config = dict(
    num_hidden_layers=11,
    hidden_size=192,
    n_experts=24,
    experts_per_token=2,
    d_expert=192,
    d_shared_expert=0,
    hidden_act='swiglu',
    moe_layers=[0, 1, 2, 3, 4, 5, 6, 7, 8, 9, 10],
    router_score='softmax',
    normalize_top_k=True,
    routed_scale=1.5,
    balance_loss=0.000445,
    balance_bias=True,
    router_z_loss=0.001,
    n_groups=4,
    groups_per_token=2,
    init_std_router=0.0205,
    lr_router=0.00118,
    vocab_size=8192,
    norm='rmsnorm',
    norm_eps=1e-06,
    tie_word_embeddings=False,
    optimizer='muon_variant',
    learning_rate=0.0118,
    beta1=0.9,
    batch_tokens=65536,
    max_seq_len=512,
    train_tokens=569000000,
    max_steps=8683,
    dataset='wikipedia_en',
)
Below are experts of layer 6 (counted from 0) of a mixture-of-experts language model. Rows are named router (the router's row for the expert), gate (a neuron's input weights, with its number), up (a neuron's input weights, with its number) and show model dimensions 0-191. Each number is 128 + 32 x the weight over its row's rms, rounded and kept within 0 to 255. Numbers have three digits each.
After each expert's rows: "gets" lists some tokens that make up at least twice as much of what it gets as of all text. This comes from a sample of Wikipedia text that the model never trained on. Tokens count by the router's weight.

# expert 23
router:119087102132180074148125105144130141103122104107121185117137144070125125028123115142090126121120129085127109208134161166106135117111150164108131103126111166017155188150132061149143112079147191110177095103120099133083109139107141156106103099160131107116100085150097151168109116141167127127139118076112113083125153159123189090079059190114105129153142134176138135079179158146137142164117200124094103197099106115184126128122111157089102154147168114097130122072141190144115129124123172132076071148129149164087170134141137106095082098091127167159125114119173118174091131075120104095
gate0:098142116080157084169125133146116166167145185102111156049124139146110111148114098137179150121132118129133100107101177207129092127145163138162101188157140081120165097173112140098129098136126107158128093086141142122142135077122179169130123148172026115150091156106106163175177082135146200103165083101090110142148154135083117086090083163157130225165080154089126123134088150147138119140132183163189158111169099122152092125120165122136140131135100136104136161132175102095102124118143092138096051118141134080141119172154160161154142156112157133160107165106209125120160139172139194082
up0:054119062129118140078132104121078150134069112145122147111091066088136134145103126107144116129137138172130131159144143146170146150183154122111098080102126136129131150102127120086137148109098128077179149073136095179193141186148091080159138110116190081110116087154099147076149165135149146154162122099114156126109118150108098134133083104109107175115153074176111154076174164150185241169136085100120112203161133127155161135143167163180147095162152089121097155079185158104120140168111159135123135096172129136084125114140092111137128042127104057108156123167157141163113148160113170161
gets: "a", "o", "i", "u", "e", "ia"

# expert 20
router:128063095129173152103174167082150163169164093162158162092193182145108139113119145120099116081134113122146124144145099112166095091091181137155116079174160111101181117101146102156158165137066164099145103083215094181091052056091142181059144092158059142124175110140088111129100090105120121149120129131124087125151174147097147098125100168167111158121159122180143172140128157122149090167181159106107087155120149138164151115114092071058127156122135145189109173158125145144080173115135129090109111119119142136063131128156142124150098103095176172142102111108150125125112176080135123115
gate0:133139110109116061068116152132102127215167096111174128118149159142102091163150150118115163092161080153191133171091129151143079222125153168111132097108119184177132059136173127202075152090107134072093135136147120130162109105090117119095100108160099162050140094100137079120136112189090120128108157132131109116106123141182174122135088121138082147087115175142110097126142128137118106107066107113141077146159171088115171104110123145120172122111086122109108107121181158091107104166170158111141079068164125169125125154110158132160131196110144179072125143171117054118169118122154129165
up0:151142087127155059145128189175092102108184122091136126122157147136121096126153127129105192061119094121078124133112135113126137152084137179179109075147121140143160122216169131134105128121135142115124099140115156192138106107106162147160094127132084192119111102122156140099202148176127103157141206136129089160165140100096139207167093102143060143171116146167093157055121166080161101123194162164053132179129168160142155102130175156146136125116098166120125122149138170114144118154163142126115183145106097119087118105140126115113099170115126136186156137190081062111142164122127063107
gets: " that", " and", ".", " which", " but", " In"

# expert 9
router:152139092167168157110081132077129181112112109144120142105139153105132177113112183118142128079088087090165066168177114108164098112077121096130091110172104138135173097144153111161121120124154139084147107066206123137098124033059095138155140056134141088091172081160098171148116115054122122116100124090108136158120116154072157114129122140135084166088188169124149142082183168145106119162138111073114129141132144128193141162065075122056098133133174108076144131118102107166100147097111149086118097167134160181096135119186135128109118099150146173150119116150145125194127129113158085130
gate0:100077150138084057064088149102113140199089069169073131133151163126158132130114147078145105123127130115121186143156127153079116146134147143088160088151093176150124082113174130181165062133215099136144073147122113093108190086117125151135120115104081128061056138140129157074155104137152154147123127181165131095099168078121145107117184153136097066104083152152069172091119130145117120125080080095118135158089138162120193096191113110171156152147156139080120079130123095195121133089106096139161153112136175135135092162129091123116113153170151126130144097146156139148148130104093154162
up0:166094110123115070222092107154161140093080144122219095103110133164168140148131137133083087139130147127141132113162067096109128079085093118135163116166104114146088117097118170120123125108098168094172136151102131117139197156094137124108162146153085148112130118127149120132111150081100135062130128165155088145078160127111122117161161128103110104149129184092147163102118148080155135113145070099061132132144156087147150116147108129110150171211146069124090142170128107181139142149104076084147115098109111179107072199122141078133111074169146136153132043069141095084112120086178095074
gets: "\n", "==", " =", " ==", "===", " ==="

# expert 16
router:137069062101135104129165073088164159108121082156135146120176163053121147116116135127162090100114106081127121090133170134126132147104140158158119106148098109130149142182115097170134127063176122111172125081133114113121107018103159174124156089223104084128134082102120166149105123107148166115165116060173106069131158147089120084113140144180061113152130127087110212089148151170153126153133171121137127147106130155132106126139066100135096127094160117110099157119149157142144184128104130080136143167123171148096170177163144159170121079162121147198071136141135159148151124134160079096
gate0:106134092120160117102150088173141049117146154134094124159126197118121125126118173103118052114085197084144105105160119132151164119074154124134118129146167122132133080088147096106137160108161120105147137092176076130152093085087168175141116074192087035108123145157151123154159145183084146059143164113124132097160141143140117100059065111141101137128169128135186148172177086146124109134088146191110176098120109140112096184134056114130073091097099068191148127156171132108160124142161137100142159182111185108127113119139135110123084139156169131144175111138128120112126116133073098085
up0:131118179097094097106131118094094102131167108110165103162195163065139193128127102099124108080151112156125143180114083115068091132092070144114147139130163138134108222120125078145100096116200100146098123150159145127140087152147148082086127133094078135138161133103108108162117051172101097153104131118153107122109116081086145096186114158108175111129124178080139146168134116130085117216121090143153103101169121092110113122118135115124100179134160116136107194161135139207083161103122071133101173116121161124153151200093126181104183103075110137132105086131159116175152128117057142133
gets: " C", " L", " (", " S", " c", " B"

# expert 13
router:133126098167179109092132181146164174149104077140093134117134141121106174077129144154134142121034120134152099124178160138084117143089158160105140090111129154131145147200174079134089110120133123167146140093108082146158126079071178177136131104212142087097175084133156159130150093122157161138090065100130066108137157164101155080106066131119166150139100177104167160159156145139104074159166176065165113152078129138163110119086117071142124137119172115116123119086127159173121129145113161111122118120129125151107139211185104159130098138108232170144116134120118111131075144093157154100
gate0:091147198070128071063146128157053105145145098112154138135173139161097123104136153129171117088104062121079158092148176133142148173103131143106085140133170117121154052144081127105133159095130112178141145132113072089085084093124174104065121129182159148132099139129104131151124155127146152101165098131105124133139076152150116083083132154140144182179091141098150157188150113120080115111114152163091093121127130217215095113119163138155151130137194129123103179148102197118104125091090093069139091090136072183114173111127077143158106146108159156133130126103108162098129112149173096118
up0:142180093170135089037143069168147168166125220136083123103136147085108170118153120156095136111138113124101126072139123060170133166104183139127149099149151120112165140096172133050156133129102132077157176120137158135151102093154166141203055162121173159106133182136135097139138168085182118109132111111127188112088087163188110129115084169100105175083143130170085150137122111124167103161142160071110127152118158108120161108117122108072180130138135128104104105148147132111097137134147155153118137138036213144108141082163141135146167117112139123152080115137085131115122127097145193146
gets: " ", "C", " V", "D", "S", "I"

# expert 2
router:099102119119166153150119212103106153131138130171141113101140157114092113146128157175121094081102107131108109156142144104199162155055178175173158119155106167110125116189133131183125147095136126135098136120118057141136093092132144138107091092171094105064174085195141181151047109104142130141154136089144117099154157155110142068124031206099130140111144149146087135102116145156160132188143162122110133137080129146214097138136084155150072152116173121104088166107128148145138145098101159078114159133116134184109122129177145142152136084101166135164084156173160172159101143065116129130
gate0:093118156173150142162096187089089144164167060125118123114144137142101085144134065093104066149118109108118091073108092189113136100165091083139151151153122138137140165098114150108066107146134140087131082134139160115156146122130170122140118091134111087130123062225159116118108185135105125078090202144132116157141109124146145111110140105111076093098108106098171125050088168107149167167126123112082106142086102113115172198154108119149143070115149091092193175115084087161142151090165078112168090123089070131165135160131156167144153097101072123075131106127130090118091075112086120125
up0:165144168155104122145100060097105159105119161095183146178176151142156168123130105130127208119156149083127104174151121109123124126142158150097154137138124129161125113114194129078171169069169084131168140109164099154132187146094191093192104180119126115070081130130102152149186170153183160156128125160127114109151089176144117179121164157082101062081120175162139120127139105134179142086137167079111123127073117119063157108106192112139096129107119136098156149142115100148172103036144170138096121120119116140194156059165100135122167109157107137079139094176108112125179118157119140140
gets: ",", ")", "\"", " he", "s,", " it"

# expert 5
router:131124119165192109149133129131115189132118110106112161117134152130124149117137106148104120109096154139115134168138130108133071134115125124090128141151093066069146106151143088183069124070082113081167116068135111139098149119090163113152153115121107150132118111153090124152069105092136130119164112080145076094128179164102134049121070137156127139075150142236192160144120125123158122175156141119106136121116165130252105108087114125104169187127135107169063148111139151215051134089056159103132125122112142182130118096144142156138107132126169210119147109124126124157080132106113095117
gate0:138166134107093124109117099128164148126161104143126139159139096116154105121101131069113040202082076143131047082133138077085132127132111128152165167117101165166129094117112190186098120055170124113136175069153150147166119106076178103155200092162124119069139142135096085124108154099108131128128140072193100127113183143105119148115162146170164152059095130149161148141127104155149084103125102149127122159183123128142151121162115139112142102113150089177111123228159184111095071152097168158121108134105175106143145141204155155134100131112122151141145135185157158156163105098111174101
up0:163100091126131071110152129122100107126101089154115097121097114152096065147105116112081083198106158146092119146155083096117132155087096150145158139191118147113132118094130132076171129105171110158134172124112147099177143060126090110104146128158138112140150056118116148123115164057122111108132116126113102098076143183136092146156103191080129116078113177073110150158135083119084187135140117115098101093168121166055134121191113133140152118084185069151139142143140163048140149188063175199123155107102137129175112078141125121132157140206069132178160139164139143159140123129150088139
gets: ".", "s.", "es.", ").", "a.", "\"."

# expert 21
router:102068107154149161081109109062120150134137097133135165071157144098111166110146149171139085141148098107142107134131152150168146105183146116128126114134079138114181095163174106157156151137072120104186106136160140126111065064081173121104140078169104058081225084162069122139114078132103114190172165092054095041180184150113135138098087159157137156109157167138141166116178154153106117117143166093122157154093149151117124133128126120131147149068119084135063149094180143113121201093117129131134106144111134161137153139127104127141124107094130135112113116176161147181096174105155090115
gate0:158127091121108131092082147134108153169052134172084073121114113052161081163152135167138108123147145109123088105210121164112112152148170127092132150142095086058185099101131088120174153127145117135157093097076100139134083090130161120141074072133117136148097129170119149093129093173110131135187158115105189098100189157150164128170140114169108117198146112132093137072136129133125171143162152099135119089119161134093102154185133149105131099109106130175109107113155161078124157120063098142151072140129108072068128147078116130089111111115114195152141128083121078085156225164136121147
up0:146138085140160107107116150173140155187065107157099138149154170142164156089124125138141084169153152109158146091124100084163139088158102211132112097139119168175114105082190084119167135099167144165175122127103055113116151090131125156085159179141106162153145109132142111106085096144192099132154127130134158124083141111152106139076120156219107103181152109057124084150145133194121187085128194073154105084098068111129120117087148109112125151171159158135114119133116146161137128107228143183109080112149095126134135181114118164172132139088118160135165115139092091102068127154148104130
gets: " was", " is", " were", " be", " to", " are"

# expert 11
router:112074091126150129123166119130149156145093131125160139092143146125143169126091105163126092120064126128126105161189140089168085122085143144063124080124123084118164205153141098214074160072066125130174152134140125169091150112092120178107172097138089114101168104118107164187145114130155163158142148148135122111100156156087135134134108165137102080152151193182114173121127126104198125164144170063094103160090125137169152107105127131111166137063147110129135103123201168133156160149100189148071101140139152166131158093191120173151119137115107158148052126164151135123117170072194100124
gate0:135110143110073138122134127137083148157114133124045178100115114100099178180140140165142121140087114091181131121097166103081114110102129098107110158073137192115088153143111162138143115155076101108124123136126124137081136107128109155121097037173131144116173108107110164105059118085072171147135093133142131151065112123122158176174129122206116141163159165153105144138110118100194172164099111078086175129134121200058122134156141099115106123070145109153163125142124159151136082094108148178097177089122156068133144106157093108107086075174152140168166192150137123144077169074135101180
up0:157140127171126104084182128170098132123195088113113109103162138135185109195188093137091144085098129172140140149116168149187131148108196165131107042129177140127121187105107143144088122138133088130112115125134174124151126111147066095128142117148181156157115119126146120095058127082103095105099208171125052178156173118151157133166132136140159164127086107137128144112134069151135130196125115137103122126150067124067103143140108114134087178091098129133083101126142138127112130099130101154154069109123178097192100099151090101077073107107143193098118118069142124134110111110105099211
gets: " of", " New", " United", "'s", " and", "ed"

# expert 6
router:169075061111139091131168153071107200143130122127148171071190134109076113125106125114113102055113066119163104163143174132164101131155166131107121087133054096122117115108127107120118152129079133114175141102193118191076106097141161139127126094142078096085169097097122156152128123122118146166150111109067116147152119158102175130099135125136111199114144132202127136102160135150086140131137168096101077162111149187162123145101110082114172137077137096142104123119200125141064167124106154115126084142143115202072137135155090142133071116121140187115089115200123146153108198091143124132
gate0:134119132122158133119127144097149060113128133147130081141091131090123167139173160123143151135128174093187131170185061066133104122107132063181174139175160112141141091081138164128094145128118130150172133105195053137089104078154122148039089165080172118090129149176145102146053113080150117142160159064068112104096050147099077092115164157165148121183093101096156138115078162133125145160162127145127153107151162108144097082161163113167128144119151120185169076127117100141147111101154167175080088104115157136099105126158126111155116089112118134148141125163113168146099096082134181157
up0:136103132125067123121111121161135093117045101169104122119110110136100161154135111058087148084150105143170073131120068143106095068131138133084124114181173132149137144166139144168114124129086115163133207146105153121096101178170137114059088135166092163139161139168113073174118176070076132165153158150119172072158070197117102159153106158188144152117112116167156142193093166097146061134107153160128165137125105176194104138138142153137105114181132106155142124101121184135141118101119097086089194155096082111104124114098104196100140099107140122163104100107106145172088091115109117129
gets: " in", " of", " to", " on", " for", " by"

# expert 10
router:133101134154157099158151174138190182163092139118095164088152143109148168078111117147152089127110110130109059186117139084144127125133131099139094073135138151062153132157174149136121104137128162080145138068149089153108166104111142132109127104150100095071184081153105172134109110119174169181166110144078107149144184147138122118163124181154111085124162135108160123066198127163142114136175171084126117180114129159175114140097055134120141151152112136117061148104176165169054156106092159102134152185146145174125134155183127165189161124098179144169149109178112148127092155063158081122
gate0:110134103125099123136095126152083114158118137146082145118187108087130081175191109132098139179156080112108163138098117171178071154063114124191081176138138070138166151118141047140136110145145141089176149076136124104149127083146141114142077103131097079161180044156131059138123034089116174118139058136108133159182145139190128077158121117098127157171144153100121134150143130124148143109138110131102100138132101162149122130111123087106098077146178113169121115127130118082118177144175159152125142101103132114195098120176067102115068130102173171128137112147106132167096061171108113122
up0:153158129159137090083112141079103151097128147151205121117134124162128147126119081079137161196110147151135122139171206145108143144193178132063176099128127166097139085136155141155086149138094039154090200194128107106107175177100148148123148145100166148141147093131140172153148140123209099114103179114127145069117105213135145149110131128102157151109139122106089069090130151094085130127206112156155131142120103136116147153117142108139159102201135107095131142169123183144125149138094098100137131205128129126113113195071117124132178132078127159135189087081112106123113139152161166125
gets: " |", ";", " and", ",", "|", " –"

# expert 14
router:157092133139173104156140204142113188177146115148162138127125168108089132051078133196167109103069086111106090185123155135129078169097188147094103099152107141123164113143156104147059166109095137118188098118141093158117133122082120184106155113163121131063135115144149183137056094082153129141128133152114077050130144146080144076107087152142123133125132180162117152100098132099099131142145149063087068124127096157196067135107135095088124112099127074083099179115138139130137144117111167145104116150139151214110138150145113175123113099117148145136073118139154196112116150097160124139
gate0:104057082098111138149149172163116129140147151098162104153158097115151174131138139112113077163076138131097165149174157199143067146077201099113063201110133093181178119095094118118088157180094086074114166143183093135115128133121166158106119120202132121132149162179130132065088145119143141091057152116146126150150091155088110069181150173136146170146160104169114123181111055122082110168137115122096118120127143166128148140117109113170100137146132101109102127156089125103152144128094133120108075086131118134127100114106051141108172185169171112091084091101140166138116142088086113145
up0:134181125137165098160131076069228149150138120103164123105187075158081124143081121135130131088071177119115172164103158112151126146109046137155148116142106148107148142127125117123155151155133093123153118106117156126088130168152154102103171132111191108172133140132117060103147089126126154155101128125180169119148128127119115160070168159102119072100092072111083145095139092102179187146125116126156146161074128129161105173140086094133115116137119121254115100114109134099157190081108115138185117217132126087126111140120163116156082116139098157135184148133092119099160123172139097192
gets: "s", "ing", "ers", "ation", "es", "ies"

# expert 17
router:134086097118182149138133137108156191127119113172109144113140121122123199089133133184111076125111089118114096136158142121071061121063164160111134070159109133065154191165153092158106122127117131125137135129138153155135098133138147186133117129139088049133159145206114122110120125137183164172158098095105141150167182164110130132103139145118100114129190170182106091131127204169128122149160138099105116147099187187175119108106112106154079156101185135101073138101184148142100170090100177082137137174092133169155168164139109162146092107127183168157094135150109173128107206091163097126
gate0:103052062120129147149070172113104090146130132115175142124147111135086105126085111123103175141161115145150131128219085153163085108139099147158138109137124121134097143150155103168073136120113047171088155117111158105089139139097127134170086149123149094128143074141126070130071144167112183128134066120157150096132140137112097105147124059121154132117103124104082094131099121151174109107104120116045126172180167134137091178147100120139144178145162161119176137111128185094116086110155134114126099126076185173126119133068112095059215144167153096141109126173121109173143186119189158081
up0:182105086065139149118122133182156116078114152128132105103154084106121176107100085118174158077049128092129172125099136096112186148102106169150082079110150144099177127148108151124111141096150162165150124130141128141146147148084117107078161129119167120108173067153156111088151165143118127171129136167158190154147148053141086105176113086153130103126100191170131231113062194175067135177183111126135148098156157143125142123141137127156116123114101160180116083147117086191087125115093128141098166105106069133158127093107091089106081132134111129077065143092153123078150137135128134107
gets: ":", " |", " and", ",", ";", " as"

# expert 1
router:111144096137155147119162169071153120204114098087160139166145159065105167103137121132137125072065080143130122172199173138187136125116145107143068130144120121108171114150172056143076128115114178120151125130156126109128111038091115156148094119179143113079108109143089144129118126148227159135100118116131103127161114137162176135098138160150100140160179157120150144127154132128156125178122172106128134130099140101132057159112095085075135180107106064141165163111199147174096171101132175075088085138132133130150149141182104131177114102093163095129117138171156173143053165125143114099
gate0:101112183160115130118148163051089138115112135087116152101179122109045153110171130195111158172154138131118104064146186140151130109164141092162054107106120105065111139083185152162157112117066144135075098111134117132090097138099120112127130112093095110129123140189128158112094121112095101168073148116105106121201069114128132115055137082152134156130105102145181146069109177178084156131129113096117108101126129088194083132095148066061141117158125143163095109098123133087212150198119152096137109113126144089155132091150089070110156120153119120150105139118088126157164099148148148106
up0:148144123142183146151110158110118164123112094045175135125142150079140135148140070164116143145108074112115114130150096101071104161112141158129105120151156169137131112151048074097104113192125110165135132135097179104127164133170145131133118176176119132118129074098155175120144083158121099162083152150114129215084142121145082097067112158108164149132088046151176110127140123123158130087118186118115153150144089085187160184164132107108151079127167145097107082105147106141107101112130113095140111150132173180154161183132067156189093078144155156096037108165113115129094132166091171101
gets: " 0", " R", " 1", " 2", " 3", " 4"

# expert 12
router:159093068101169186108143077117169197122172079167132111092108148120139181071107117105154089109134106087150093124166154146122075144124100181108067134127148104126176177113153070184102153087141172081116099097211130183109143094069182164134145047142065096096189110145125125140122116129146118138132116139109103122135163158134095132158138135149129122116139169148126142109159124149149086139131159084130112136079139133125067134096079139126137124173148129085090147117200158166109144075154160072137085150068147130154178136190145108157144147142176108081095106111170124128081146081173149111
gate0:091146111104105138148156158134145137125128088094182156084117145119087121129109115138096157126115116133144090196137150088175124178149068162080182088130111109105136131139163125118169128141108129099053137063096104203134121149084101114164132077117107138159164183136134085163157161145147174105135153102144169115131184075117121119111127128162175150091164130124105120079170158099148089083196126085114101079028099107119078128165148135129122126122068136136149178133093121162053058084104128148125083131137178151160093108082126157119138157092193166108096117082067130137148100140076125172
up0:105126089117114161135155178110114104237157105123080118119082114109064088142165089190112149106117130112094066137087112128163178144199124137084150173116143095090136116121128212149182108140143143093112139112102145127141077184139111125116053116127151126116124101083166160112184132112161130163095189080097089147117109132129148151158142118090154135097105135099097170089100167145110104124122167197171132142140126161072176188164108189097143125108159164093074162091123114159111135127122068132107141098120165125190197151157144170197111094139128135139073116105122103141113088135108143148
gets: "-", "|", " |", "=", "===", "=="

# expert 7
router:123143090158138148145144161098091195142106130141140147100175176134112160129151130150151098158132105099164110114179106114152077151095151160105051116131143131107171142155175108177114152069108114076154085108117111122082122138115112118062182091134074083078142099141124156155083094075197147160130103103093125138163136132100167092108100169158122141135149151117125168116116134148189098162160119112121117202116129183122065163142057091110101172088144073106104162089172147119128146113076147074082098163124102133075181087153084116189087108087130142123100076160115130145136136089168047102
gate0:127145101144168132101093154062144071103141123161116130136100142117101139155096144075142135127109085133125063087130154155137174190079173160095087091189140124162101109097196104120144122101117085101122095201197091113143121066142093153105170192108177071180147109121154178095138078128188124112119138122168109102075124144094104176113161166083151128154100093162123171110107143132159126132069109133069169150124113116126149119131181116115169160118143140157137178139120111168100140090127173164094120102085121122169155072144137137202151133141110132050115084082192147167186119121121116129
up0:167126099089085131153091143092115150153142143132111105196142153156102107107164149174129134143117171167119096110114091124119118101090113069134169141149128049162156122137056176171076105133179121197080114090137149094071188145147123098127099099140130171110138131125130155165089178086143164160129145126156135180135147158187194125158081129138125094165110077123175148127180181116107141103116182187183157098117186124140092169079204124111080067138109121124134125125100175082217143097134079135143108132146124071101108139166113137110086129137061097102102139139096109120143161157145114136
gets: " the", " a", " The", " his", "'s", " an"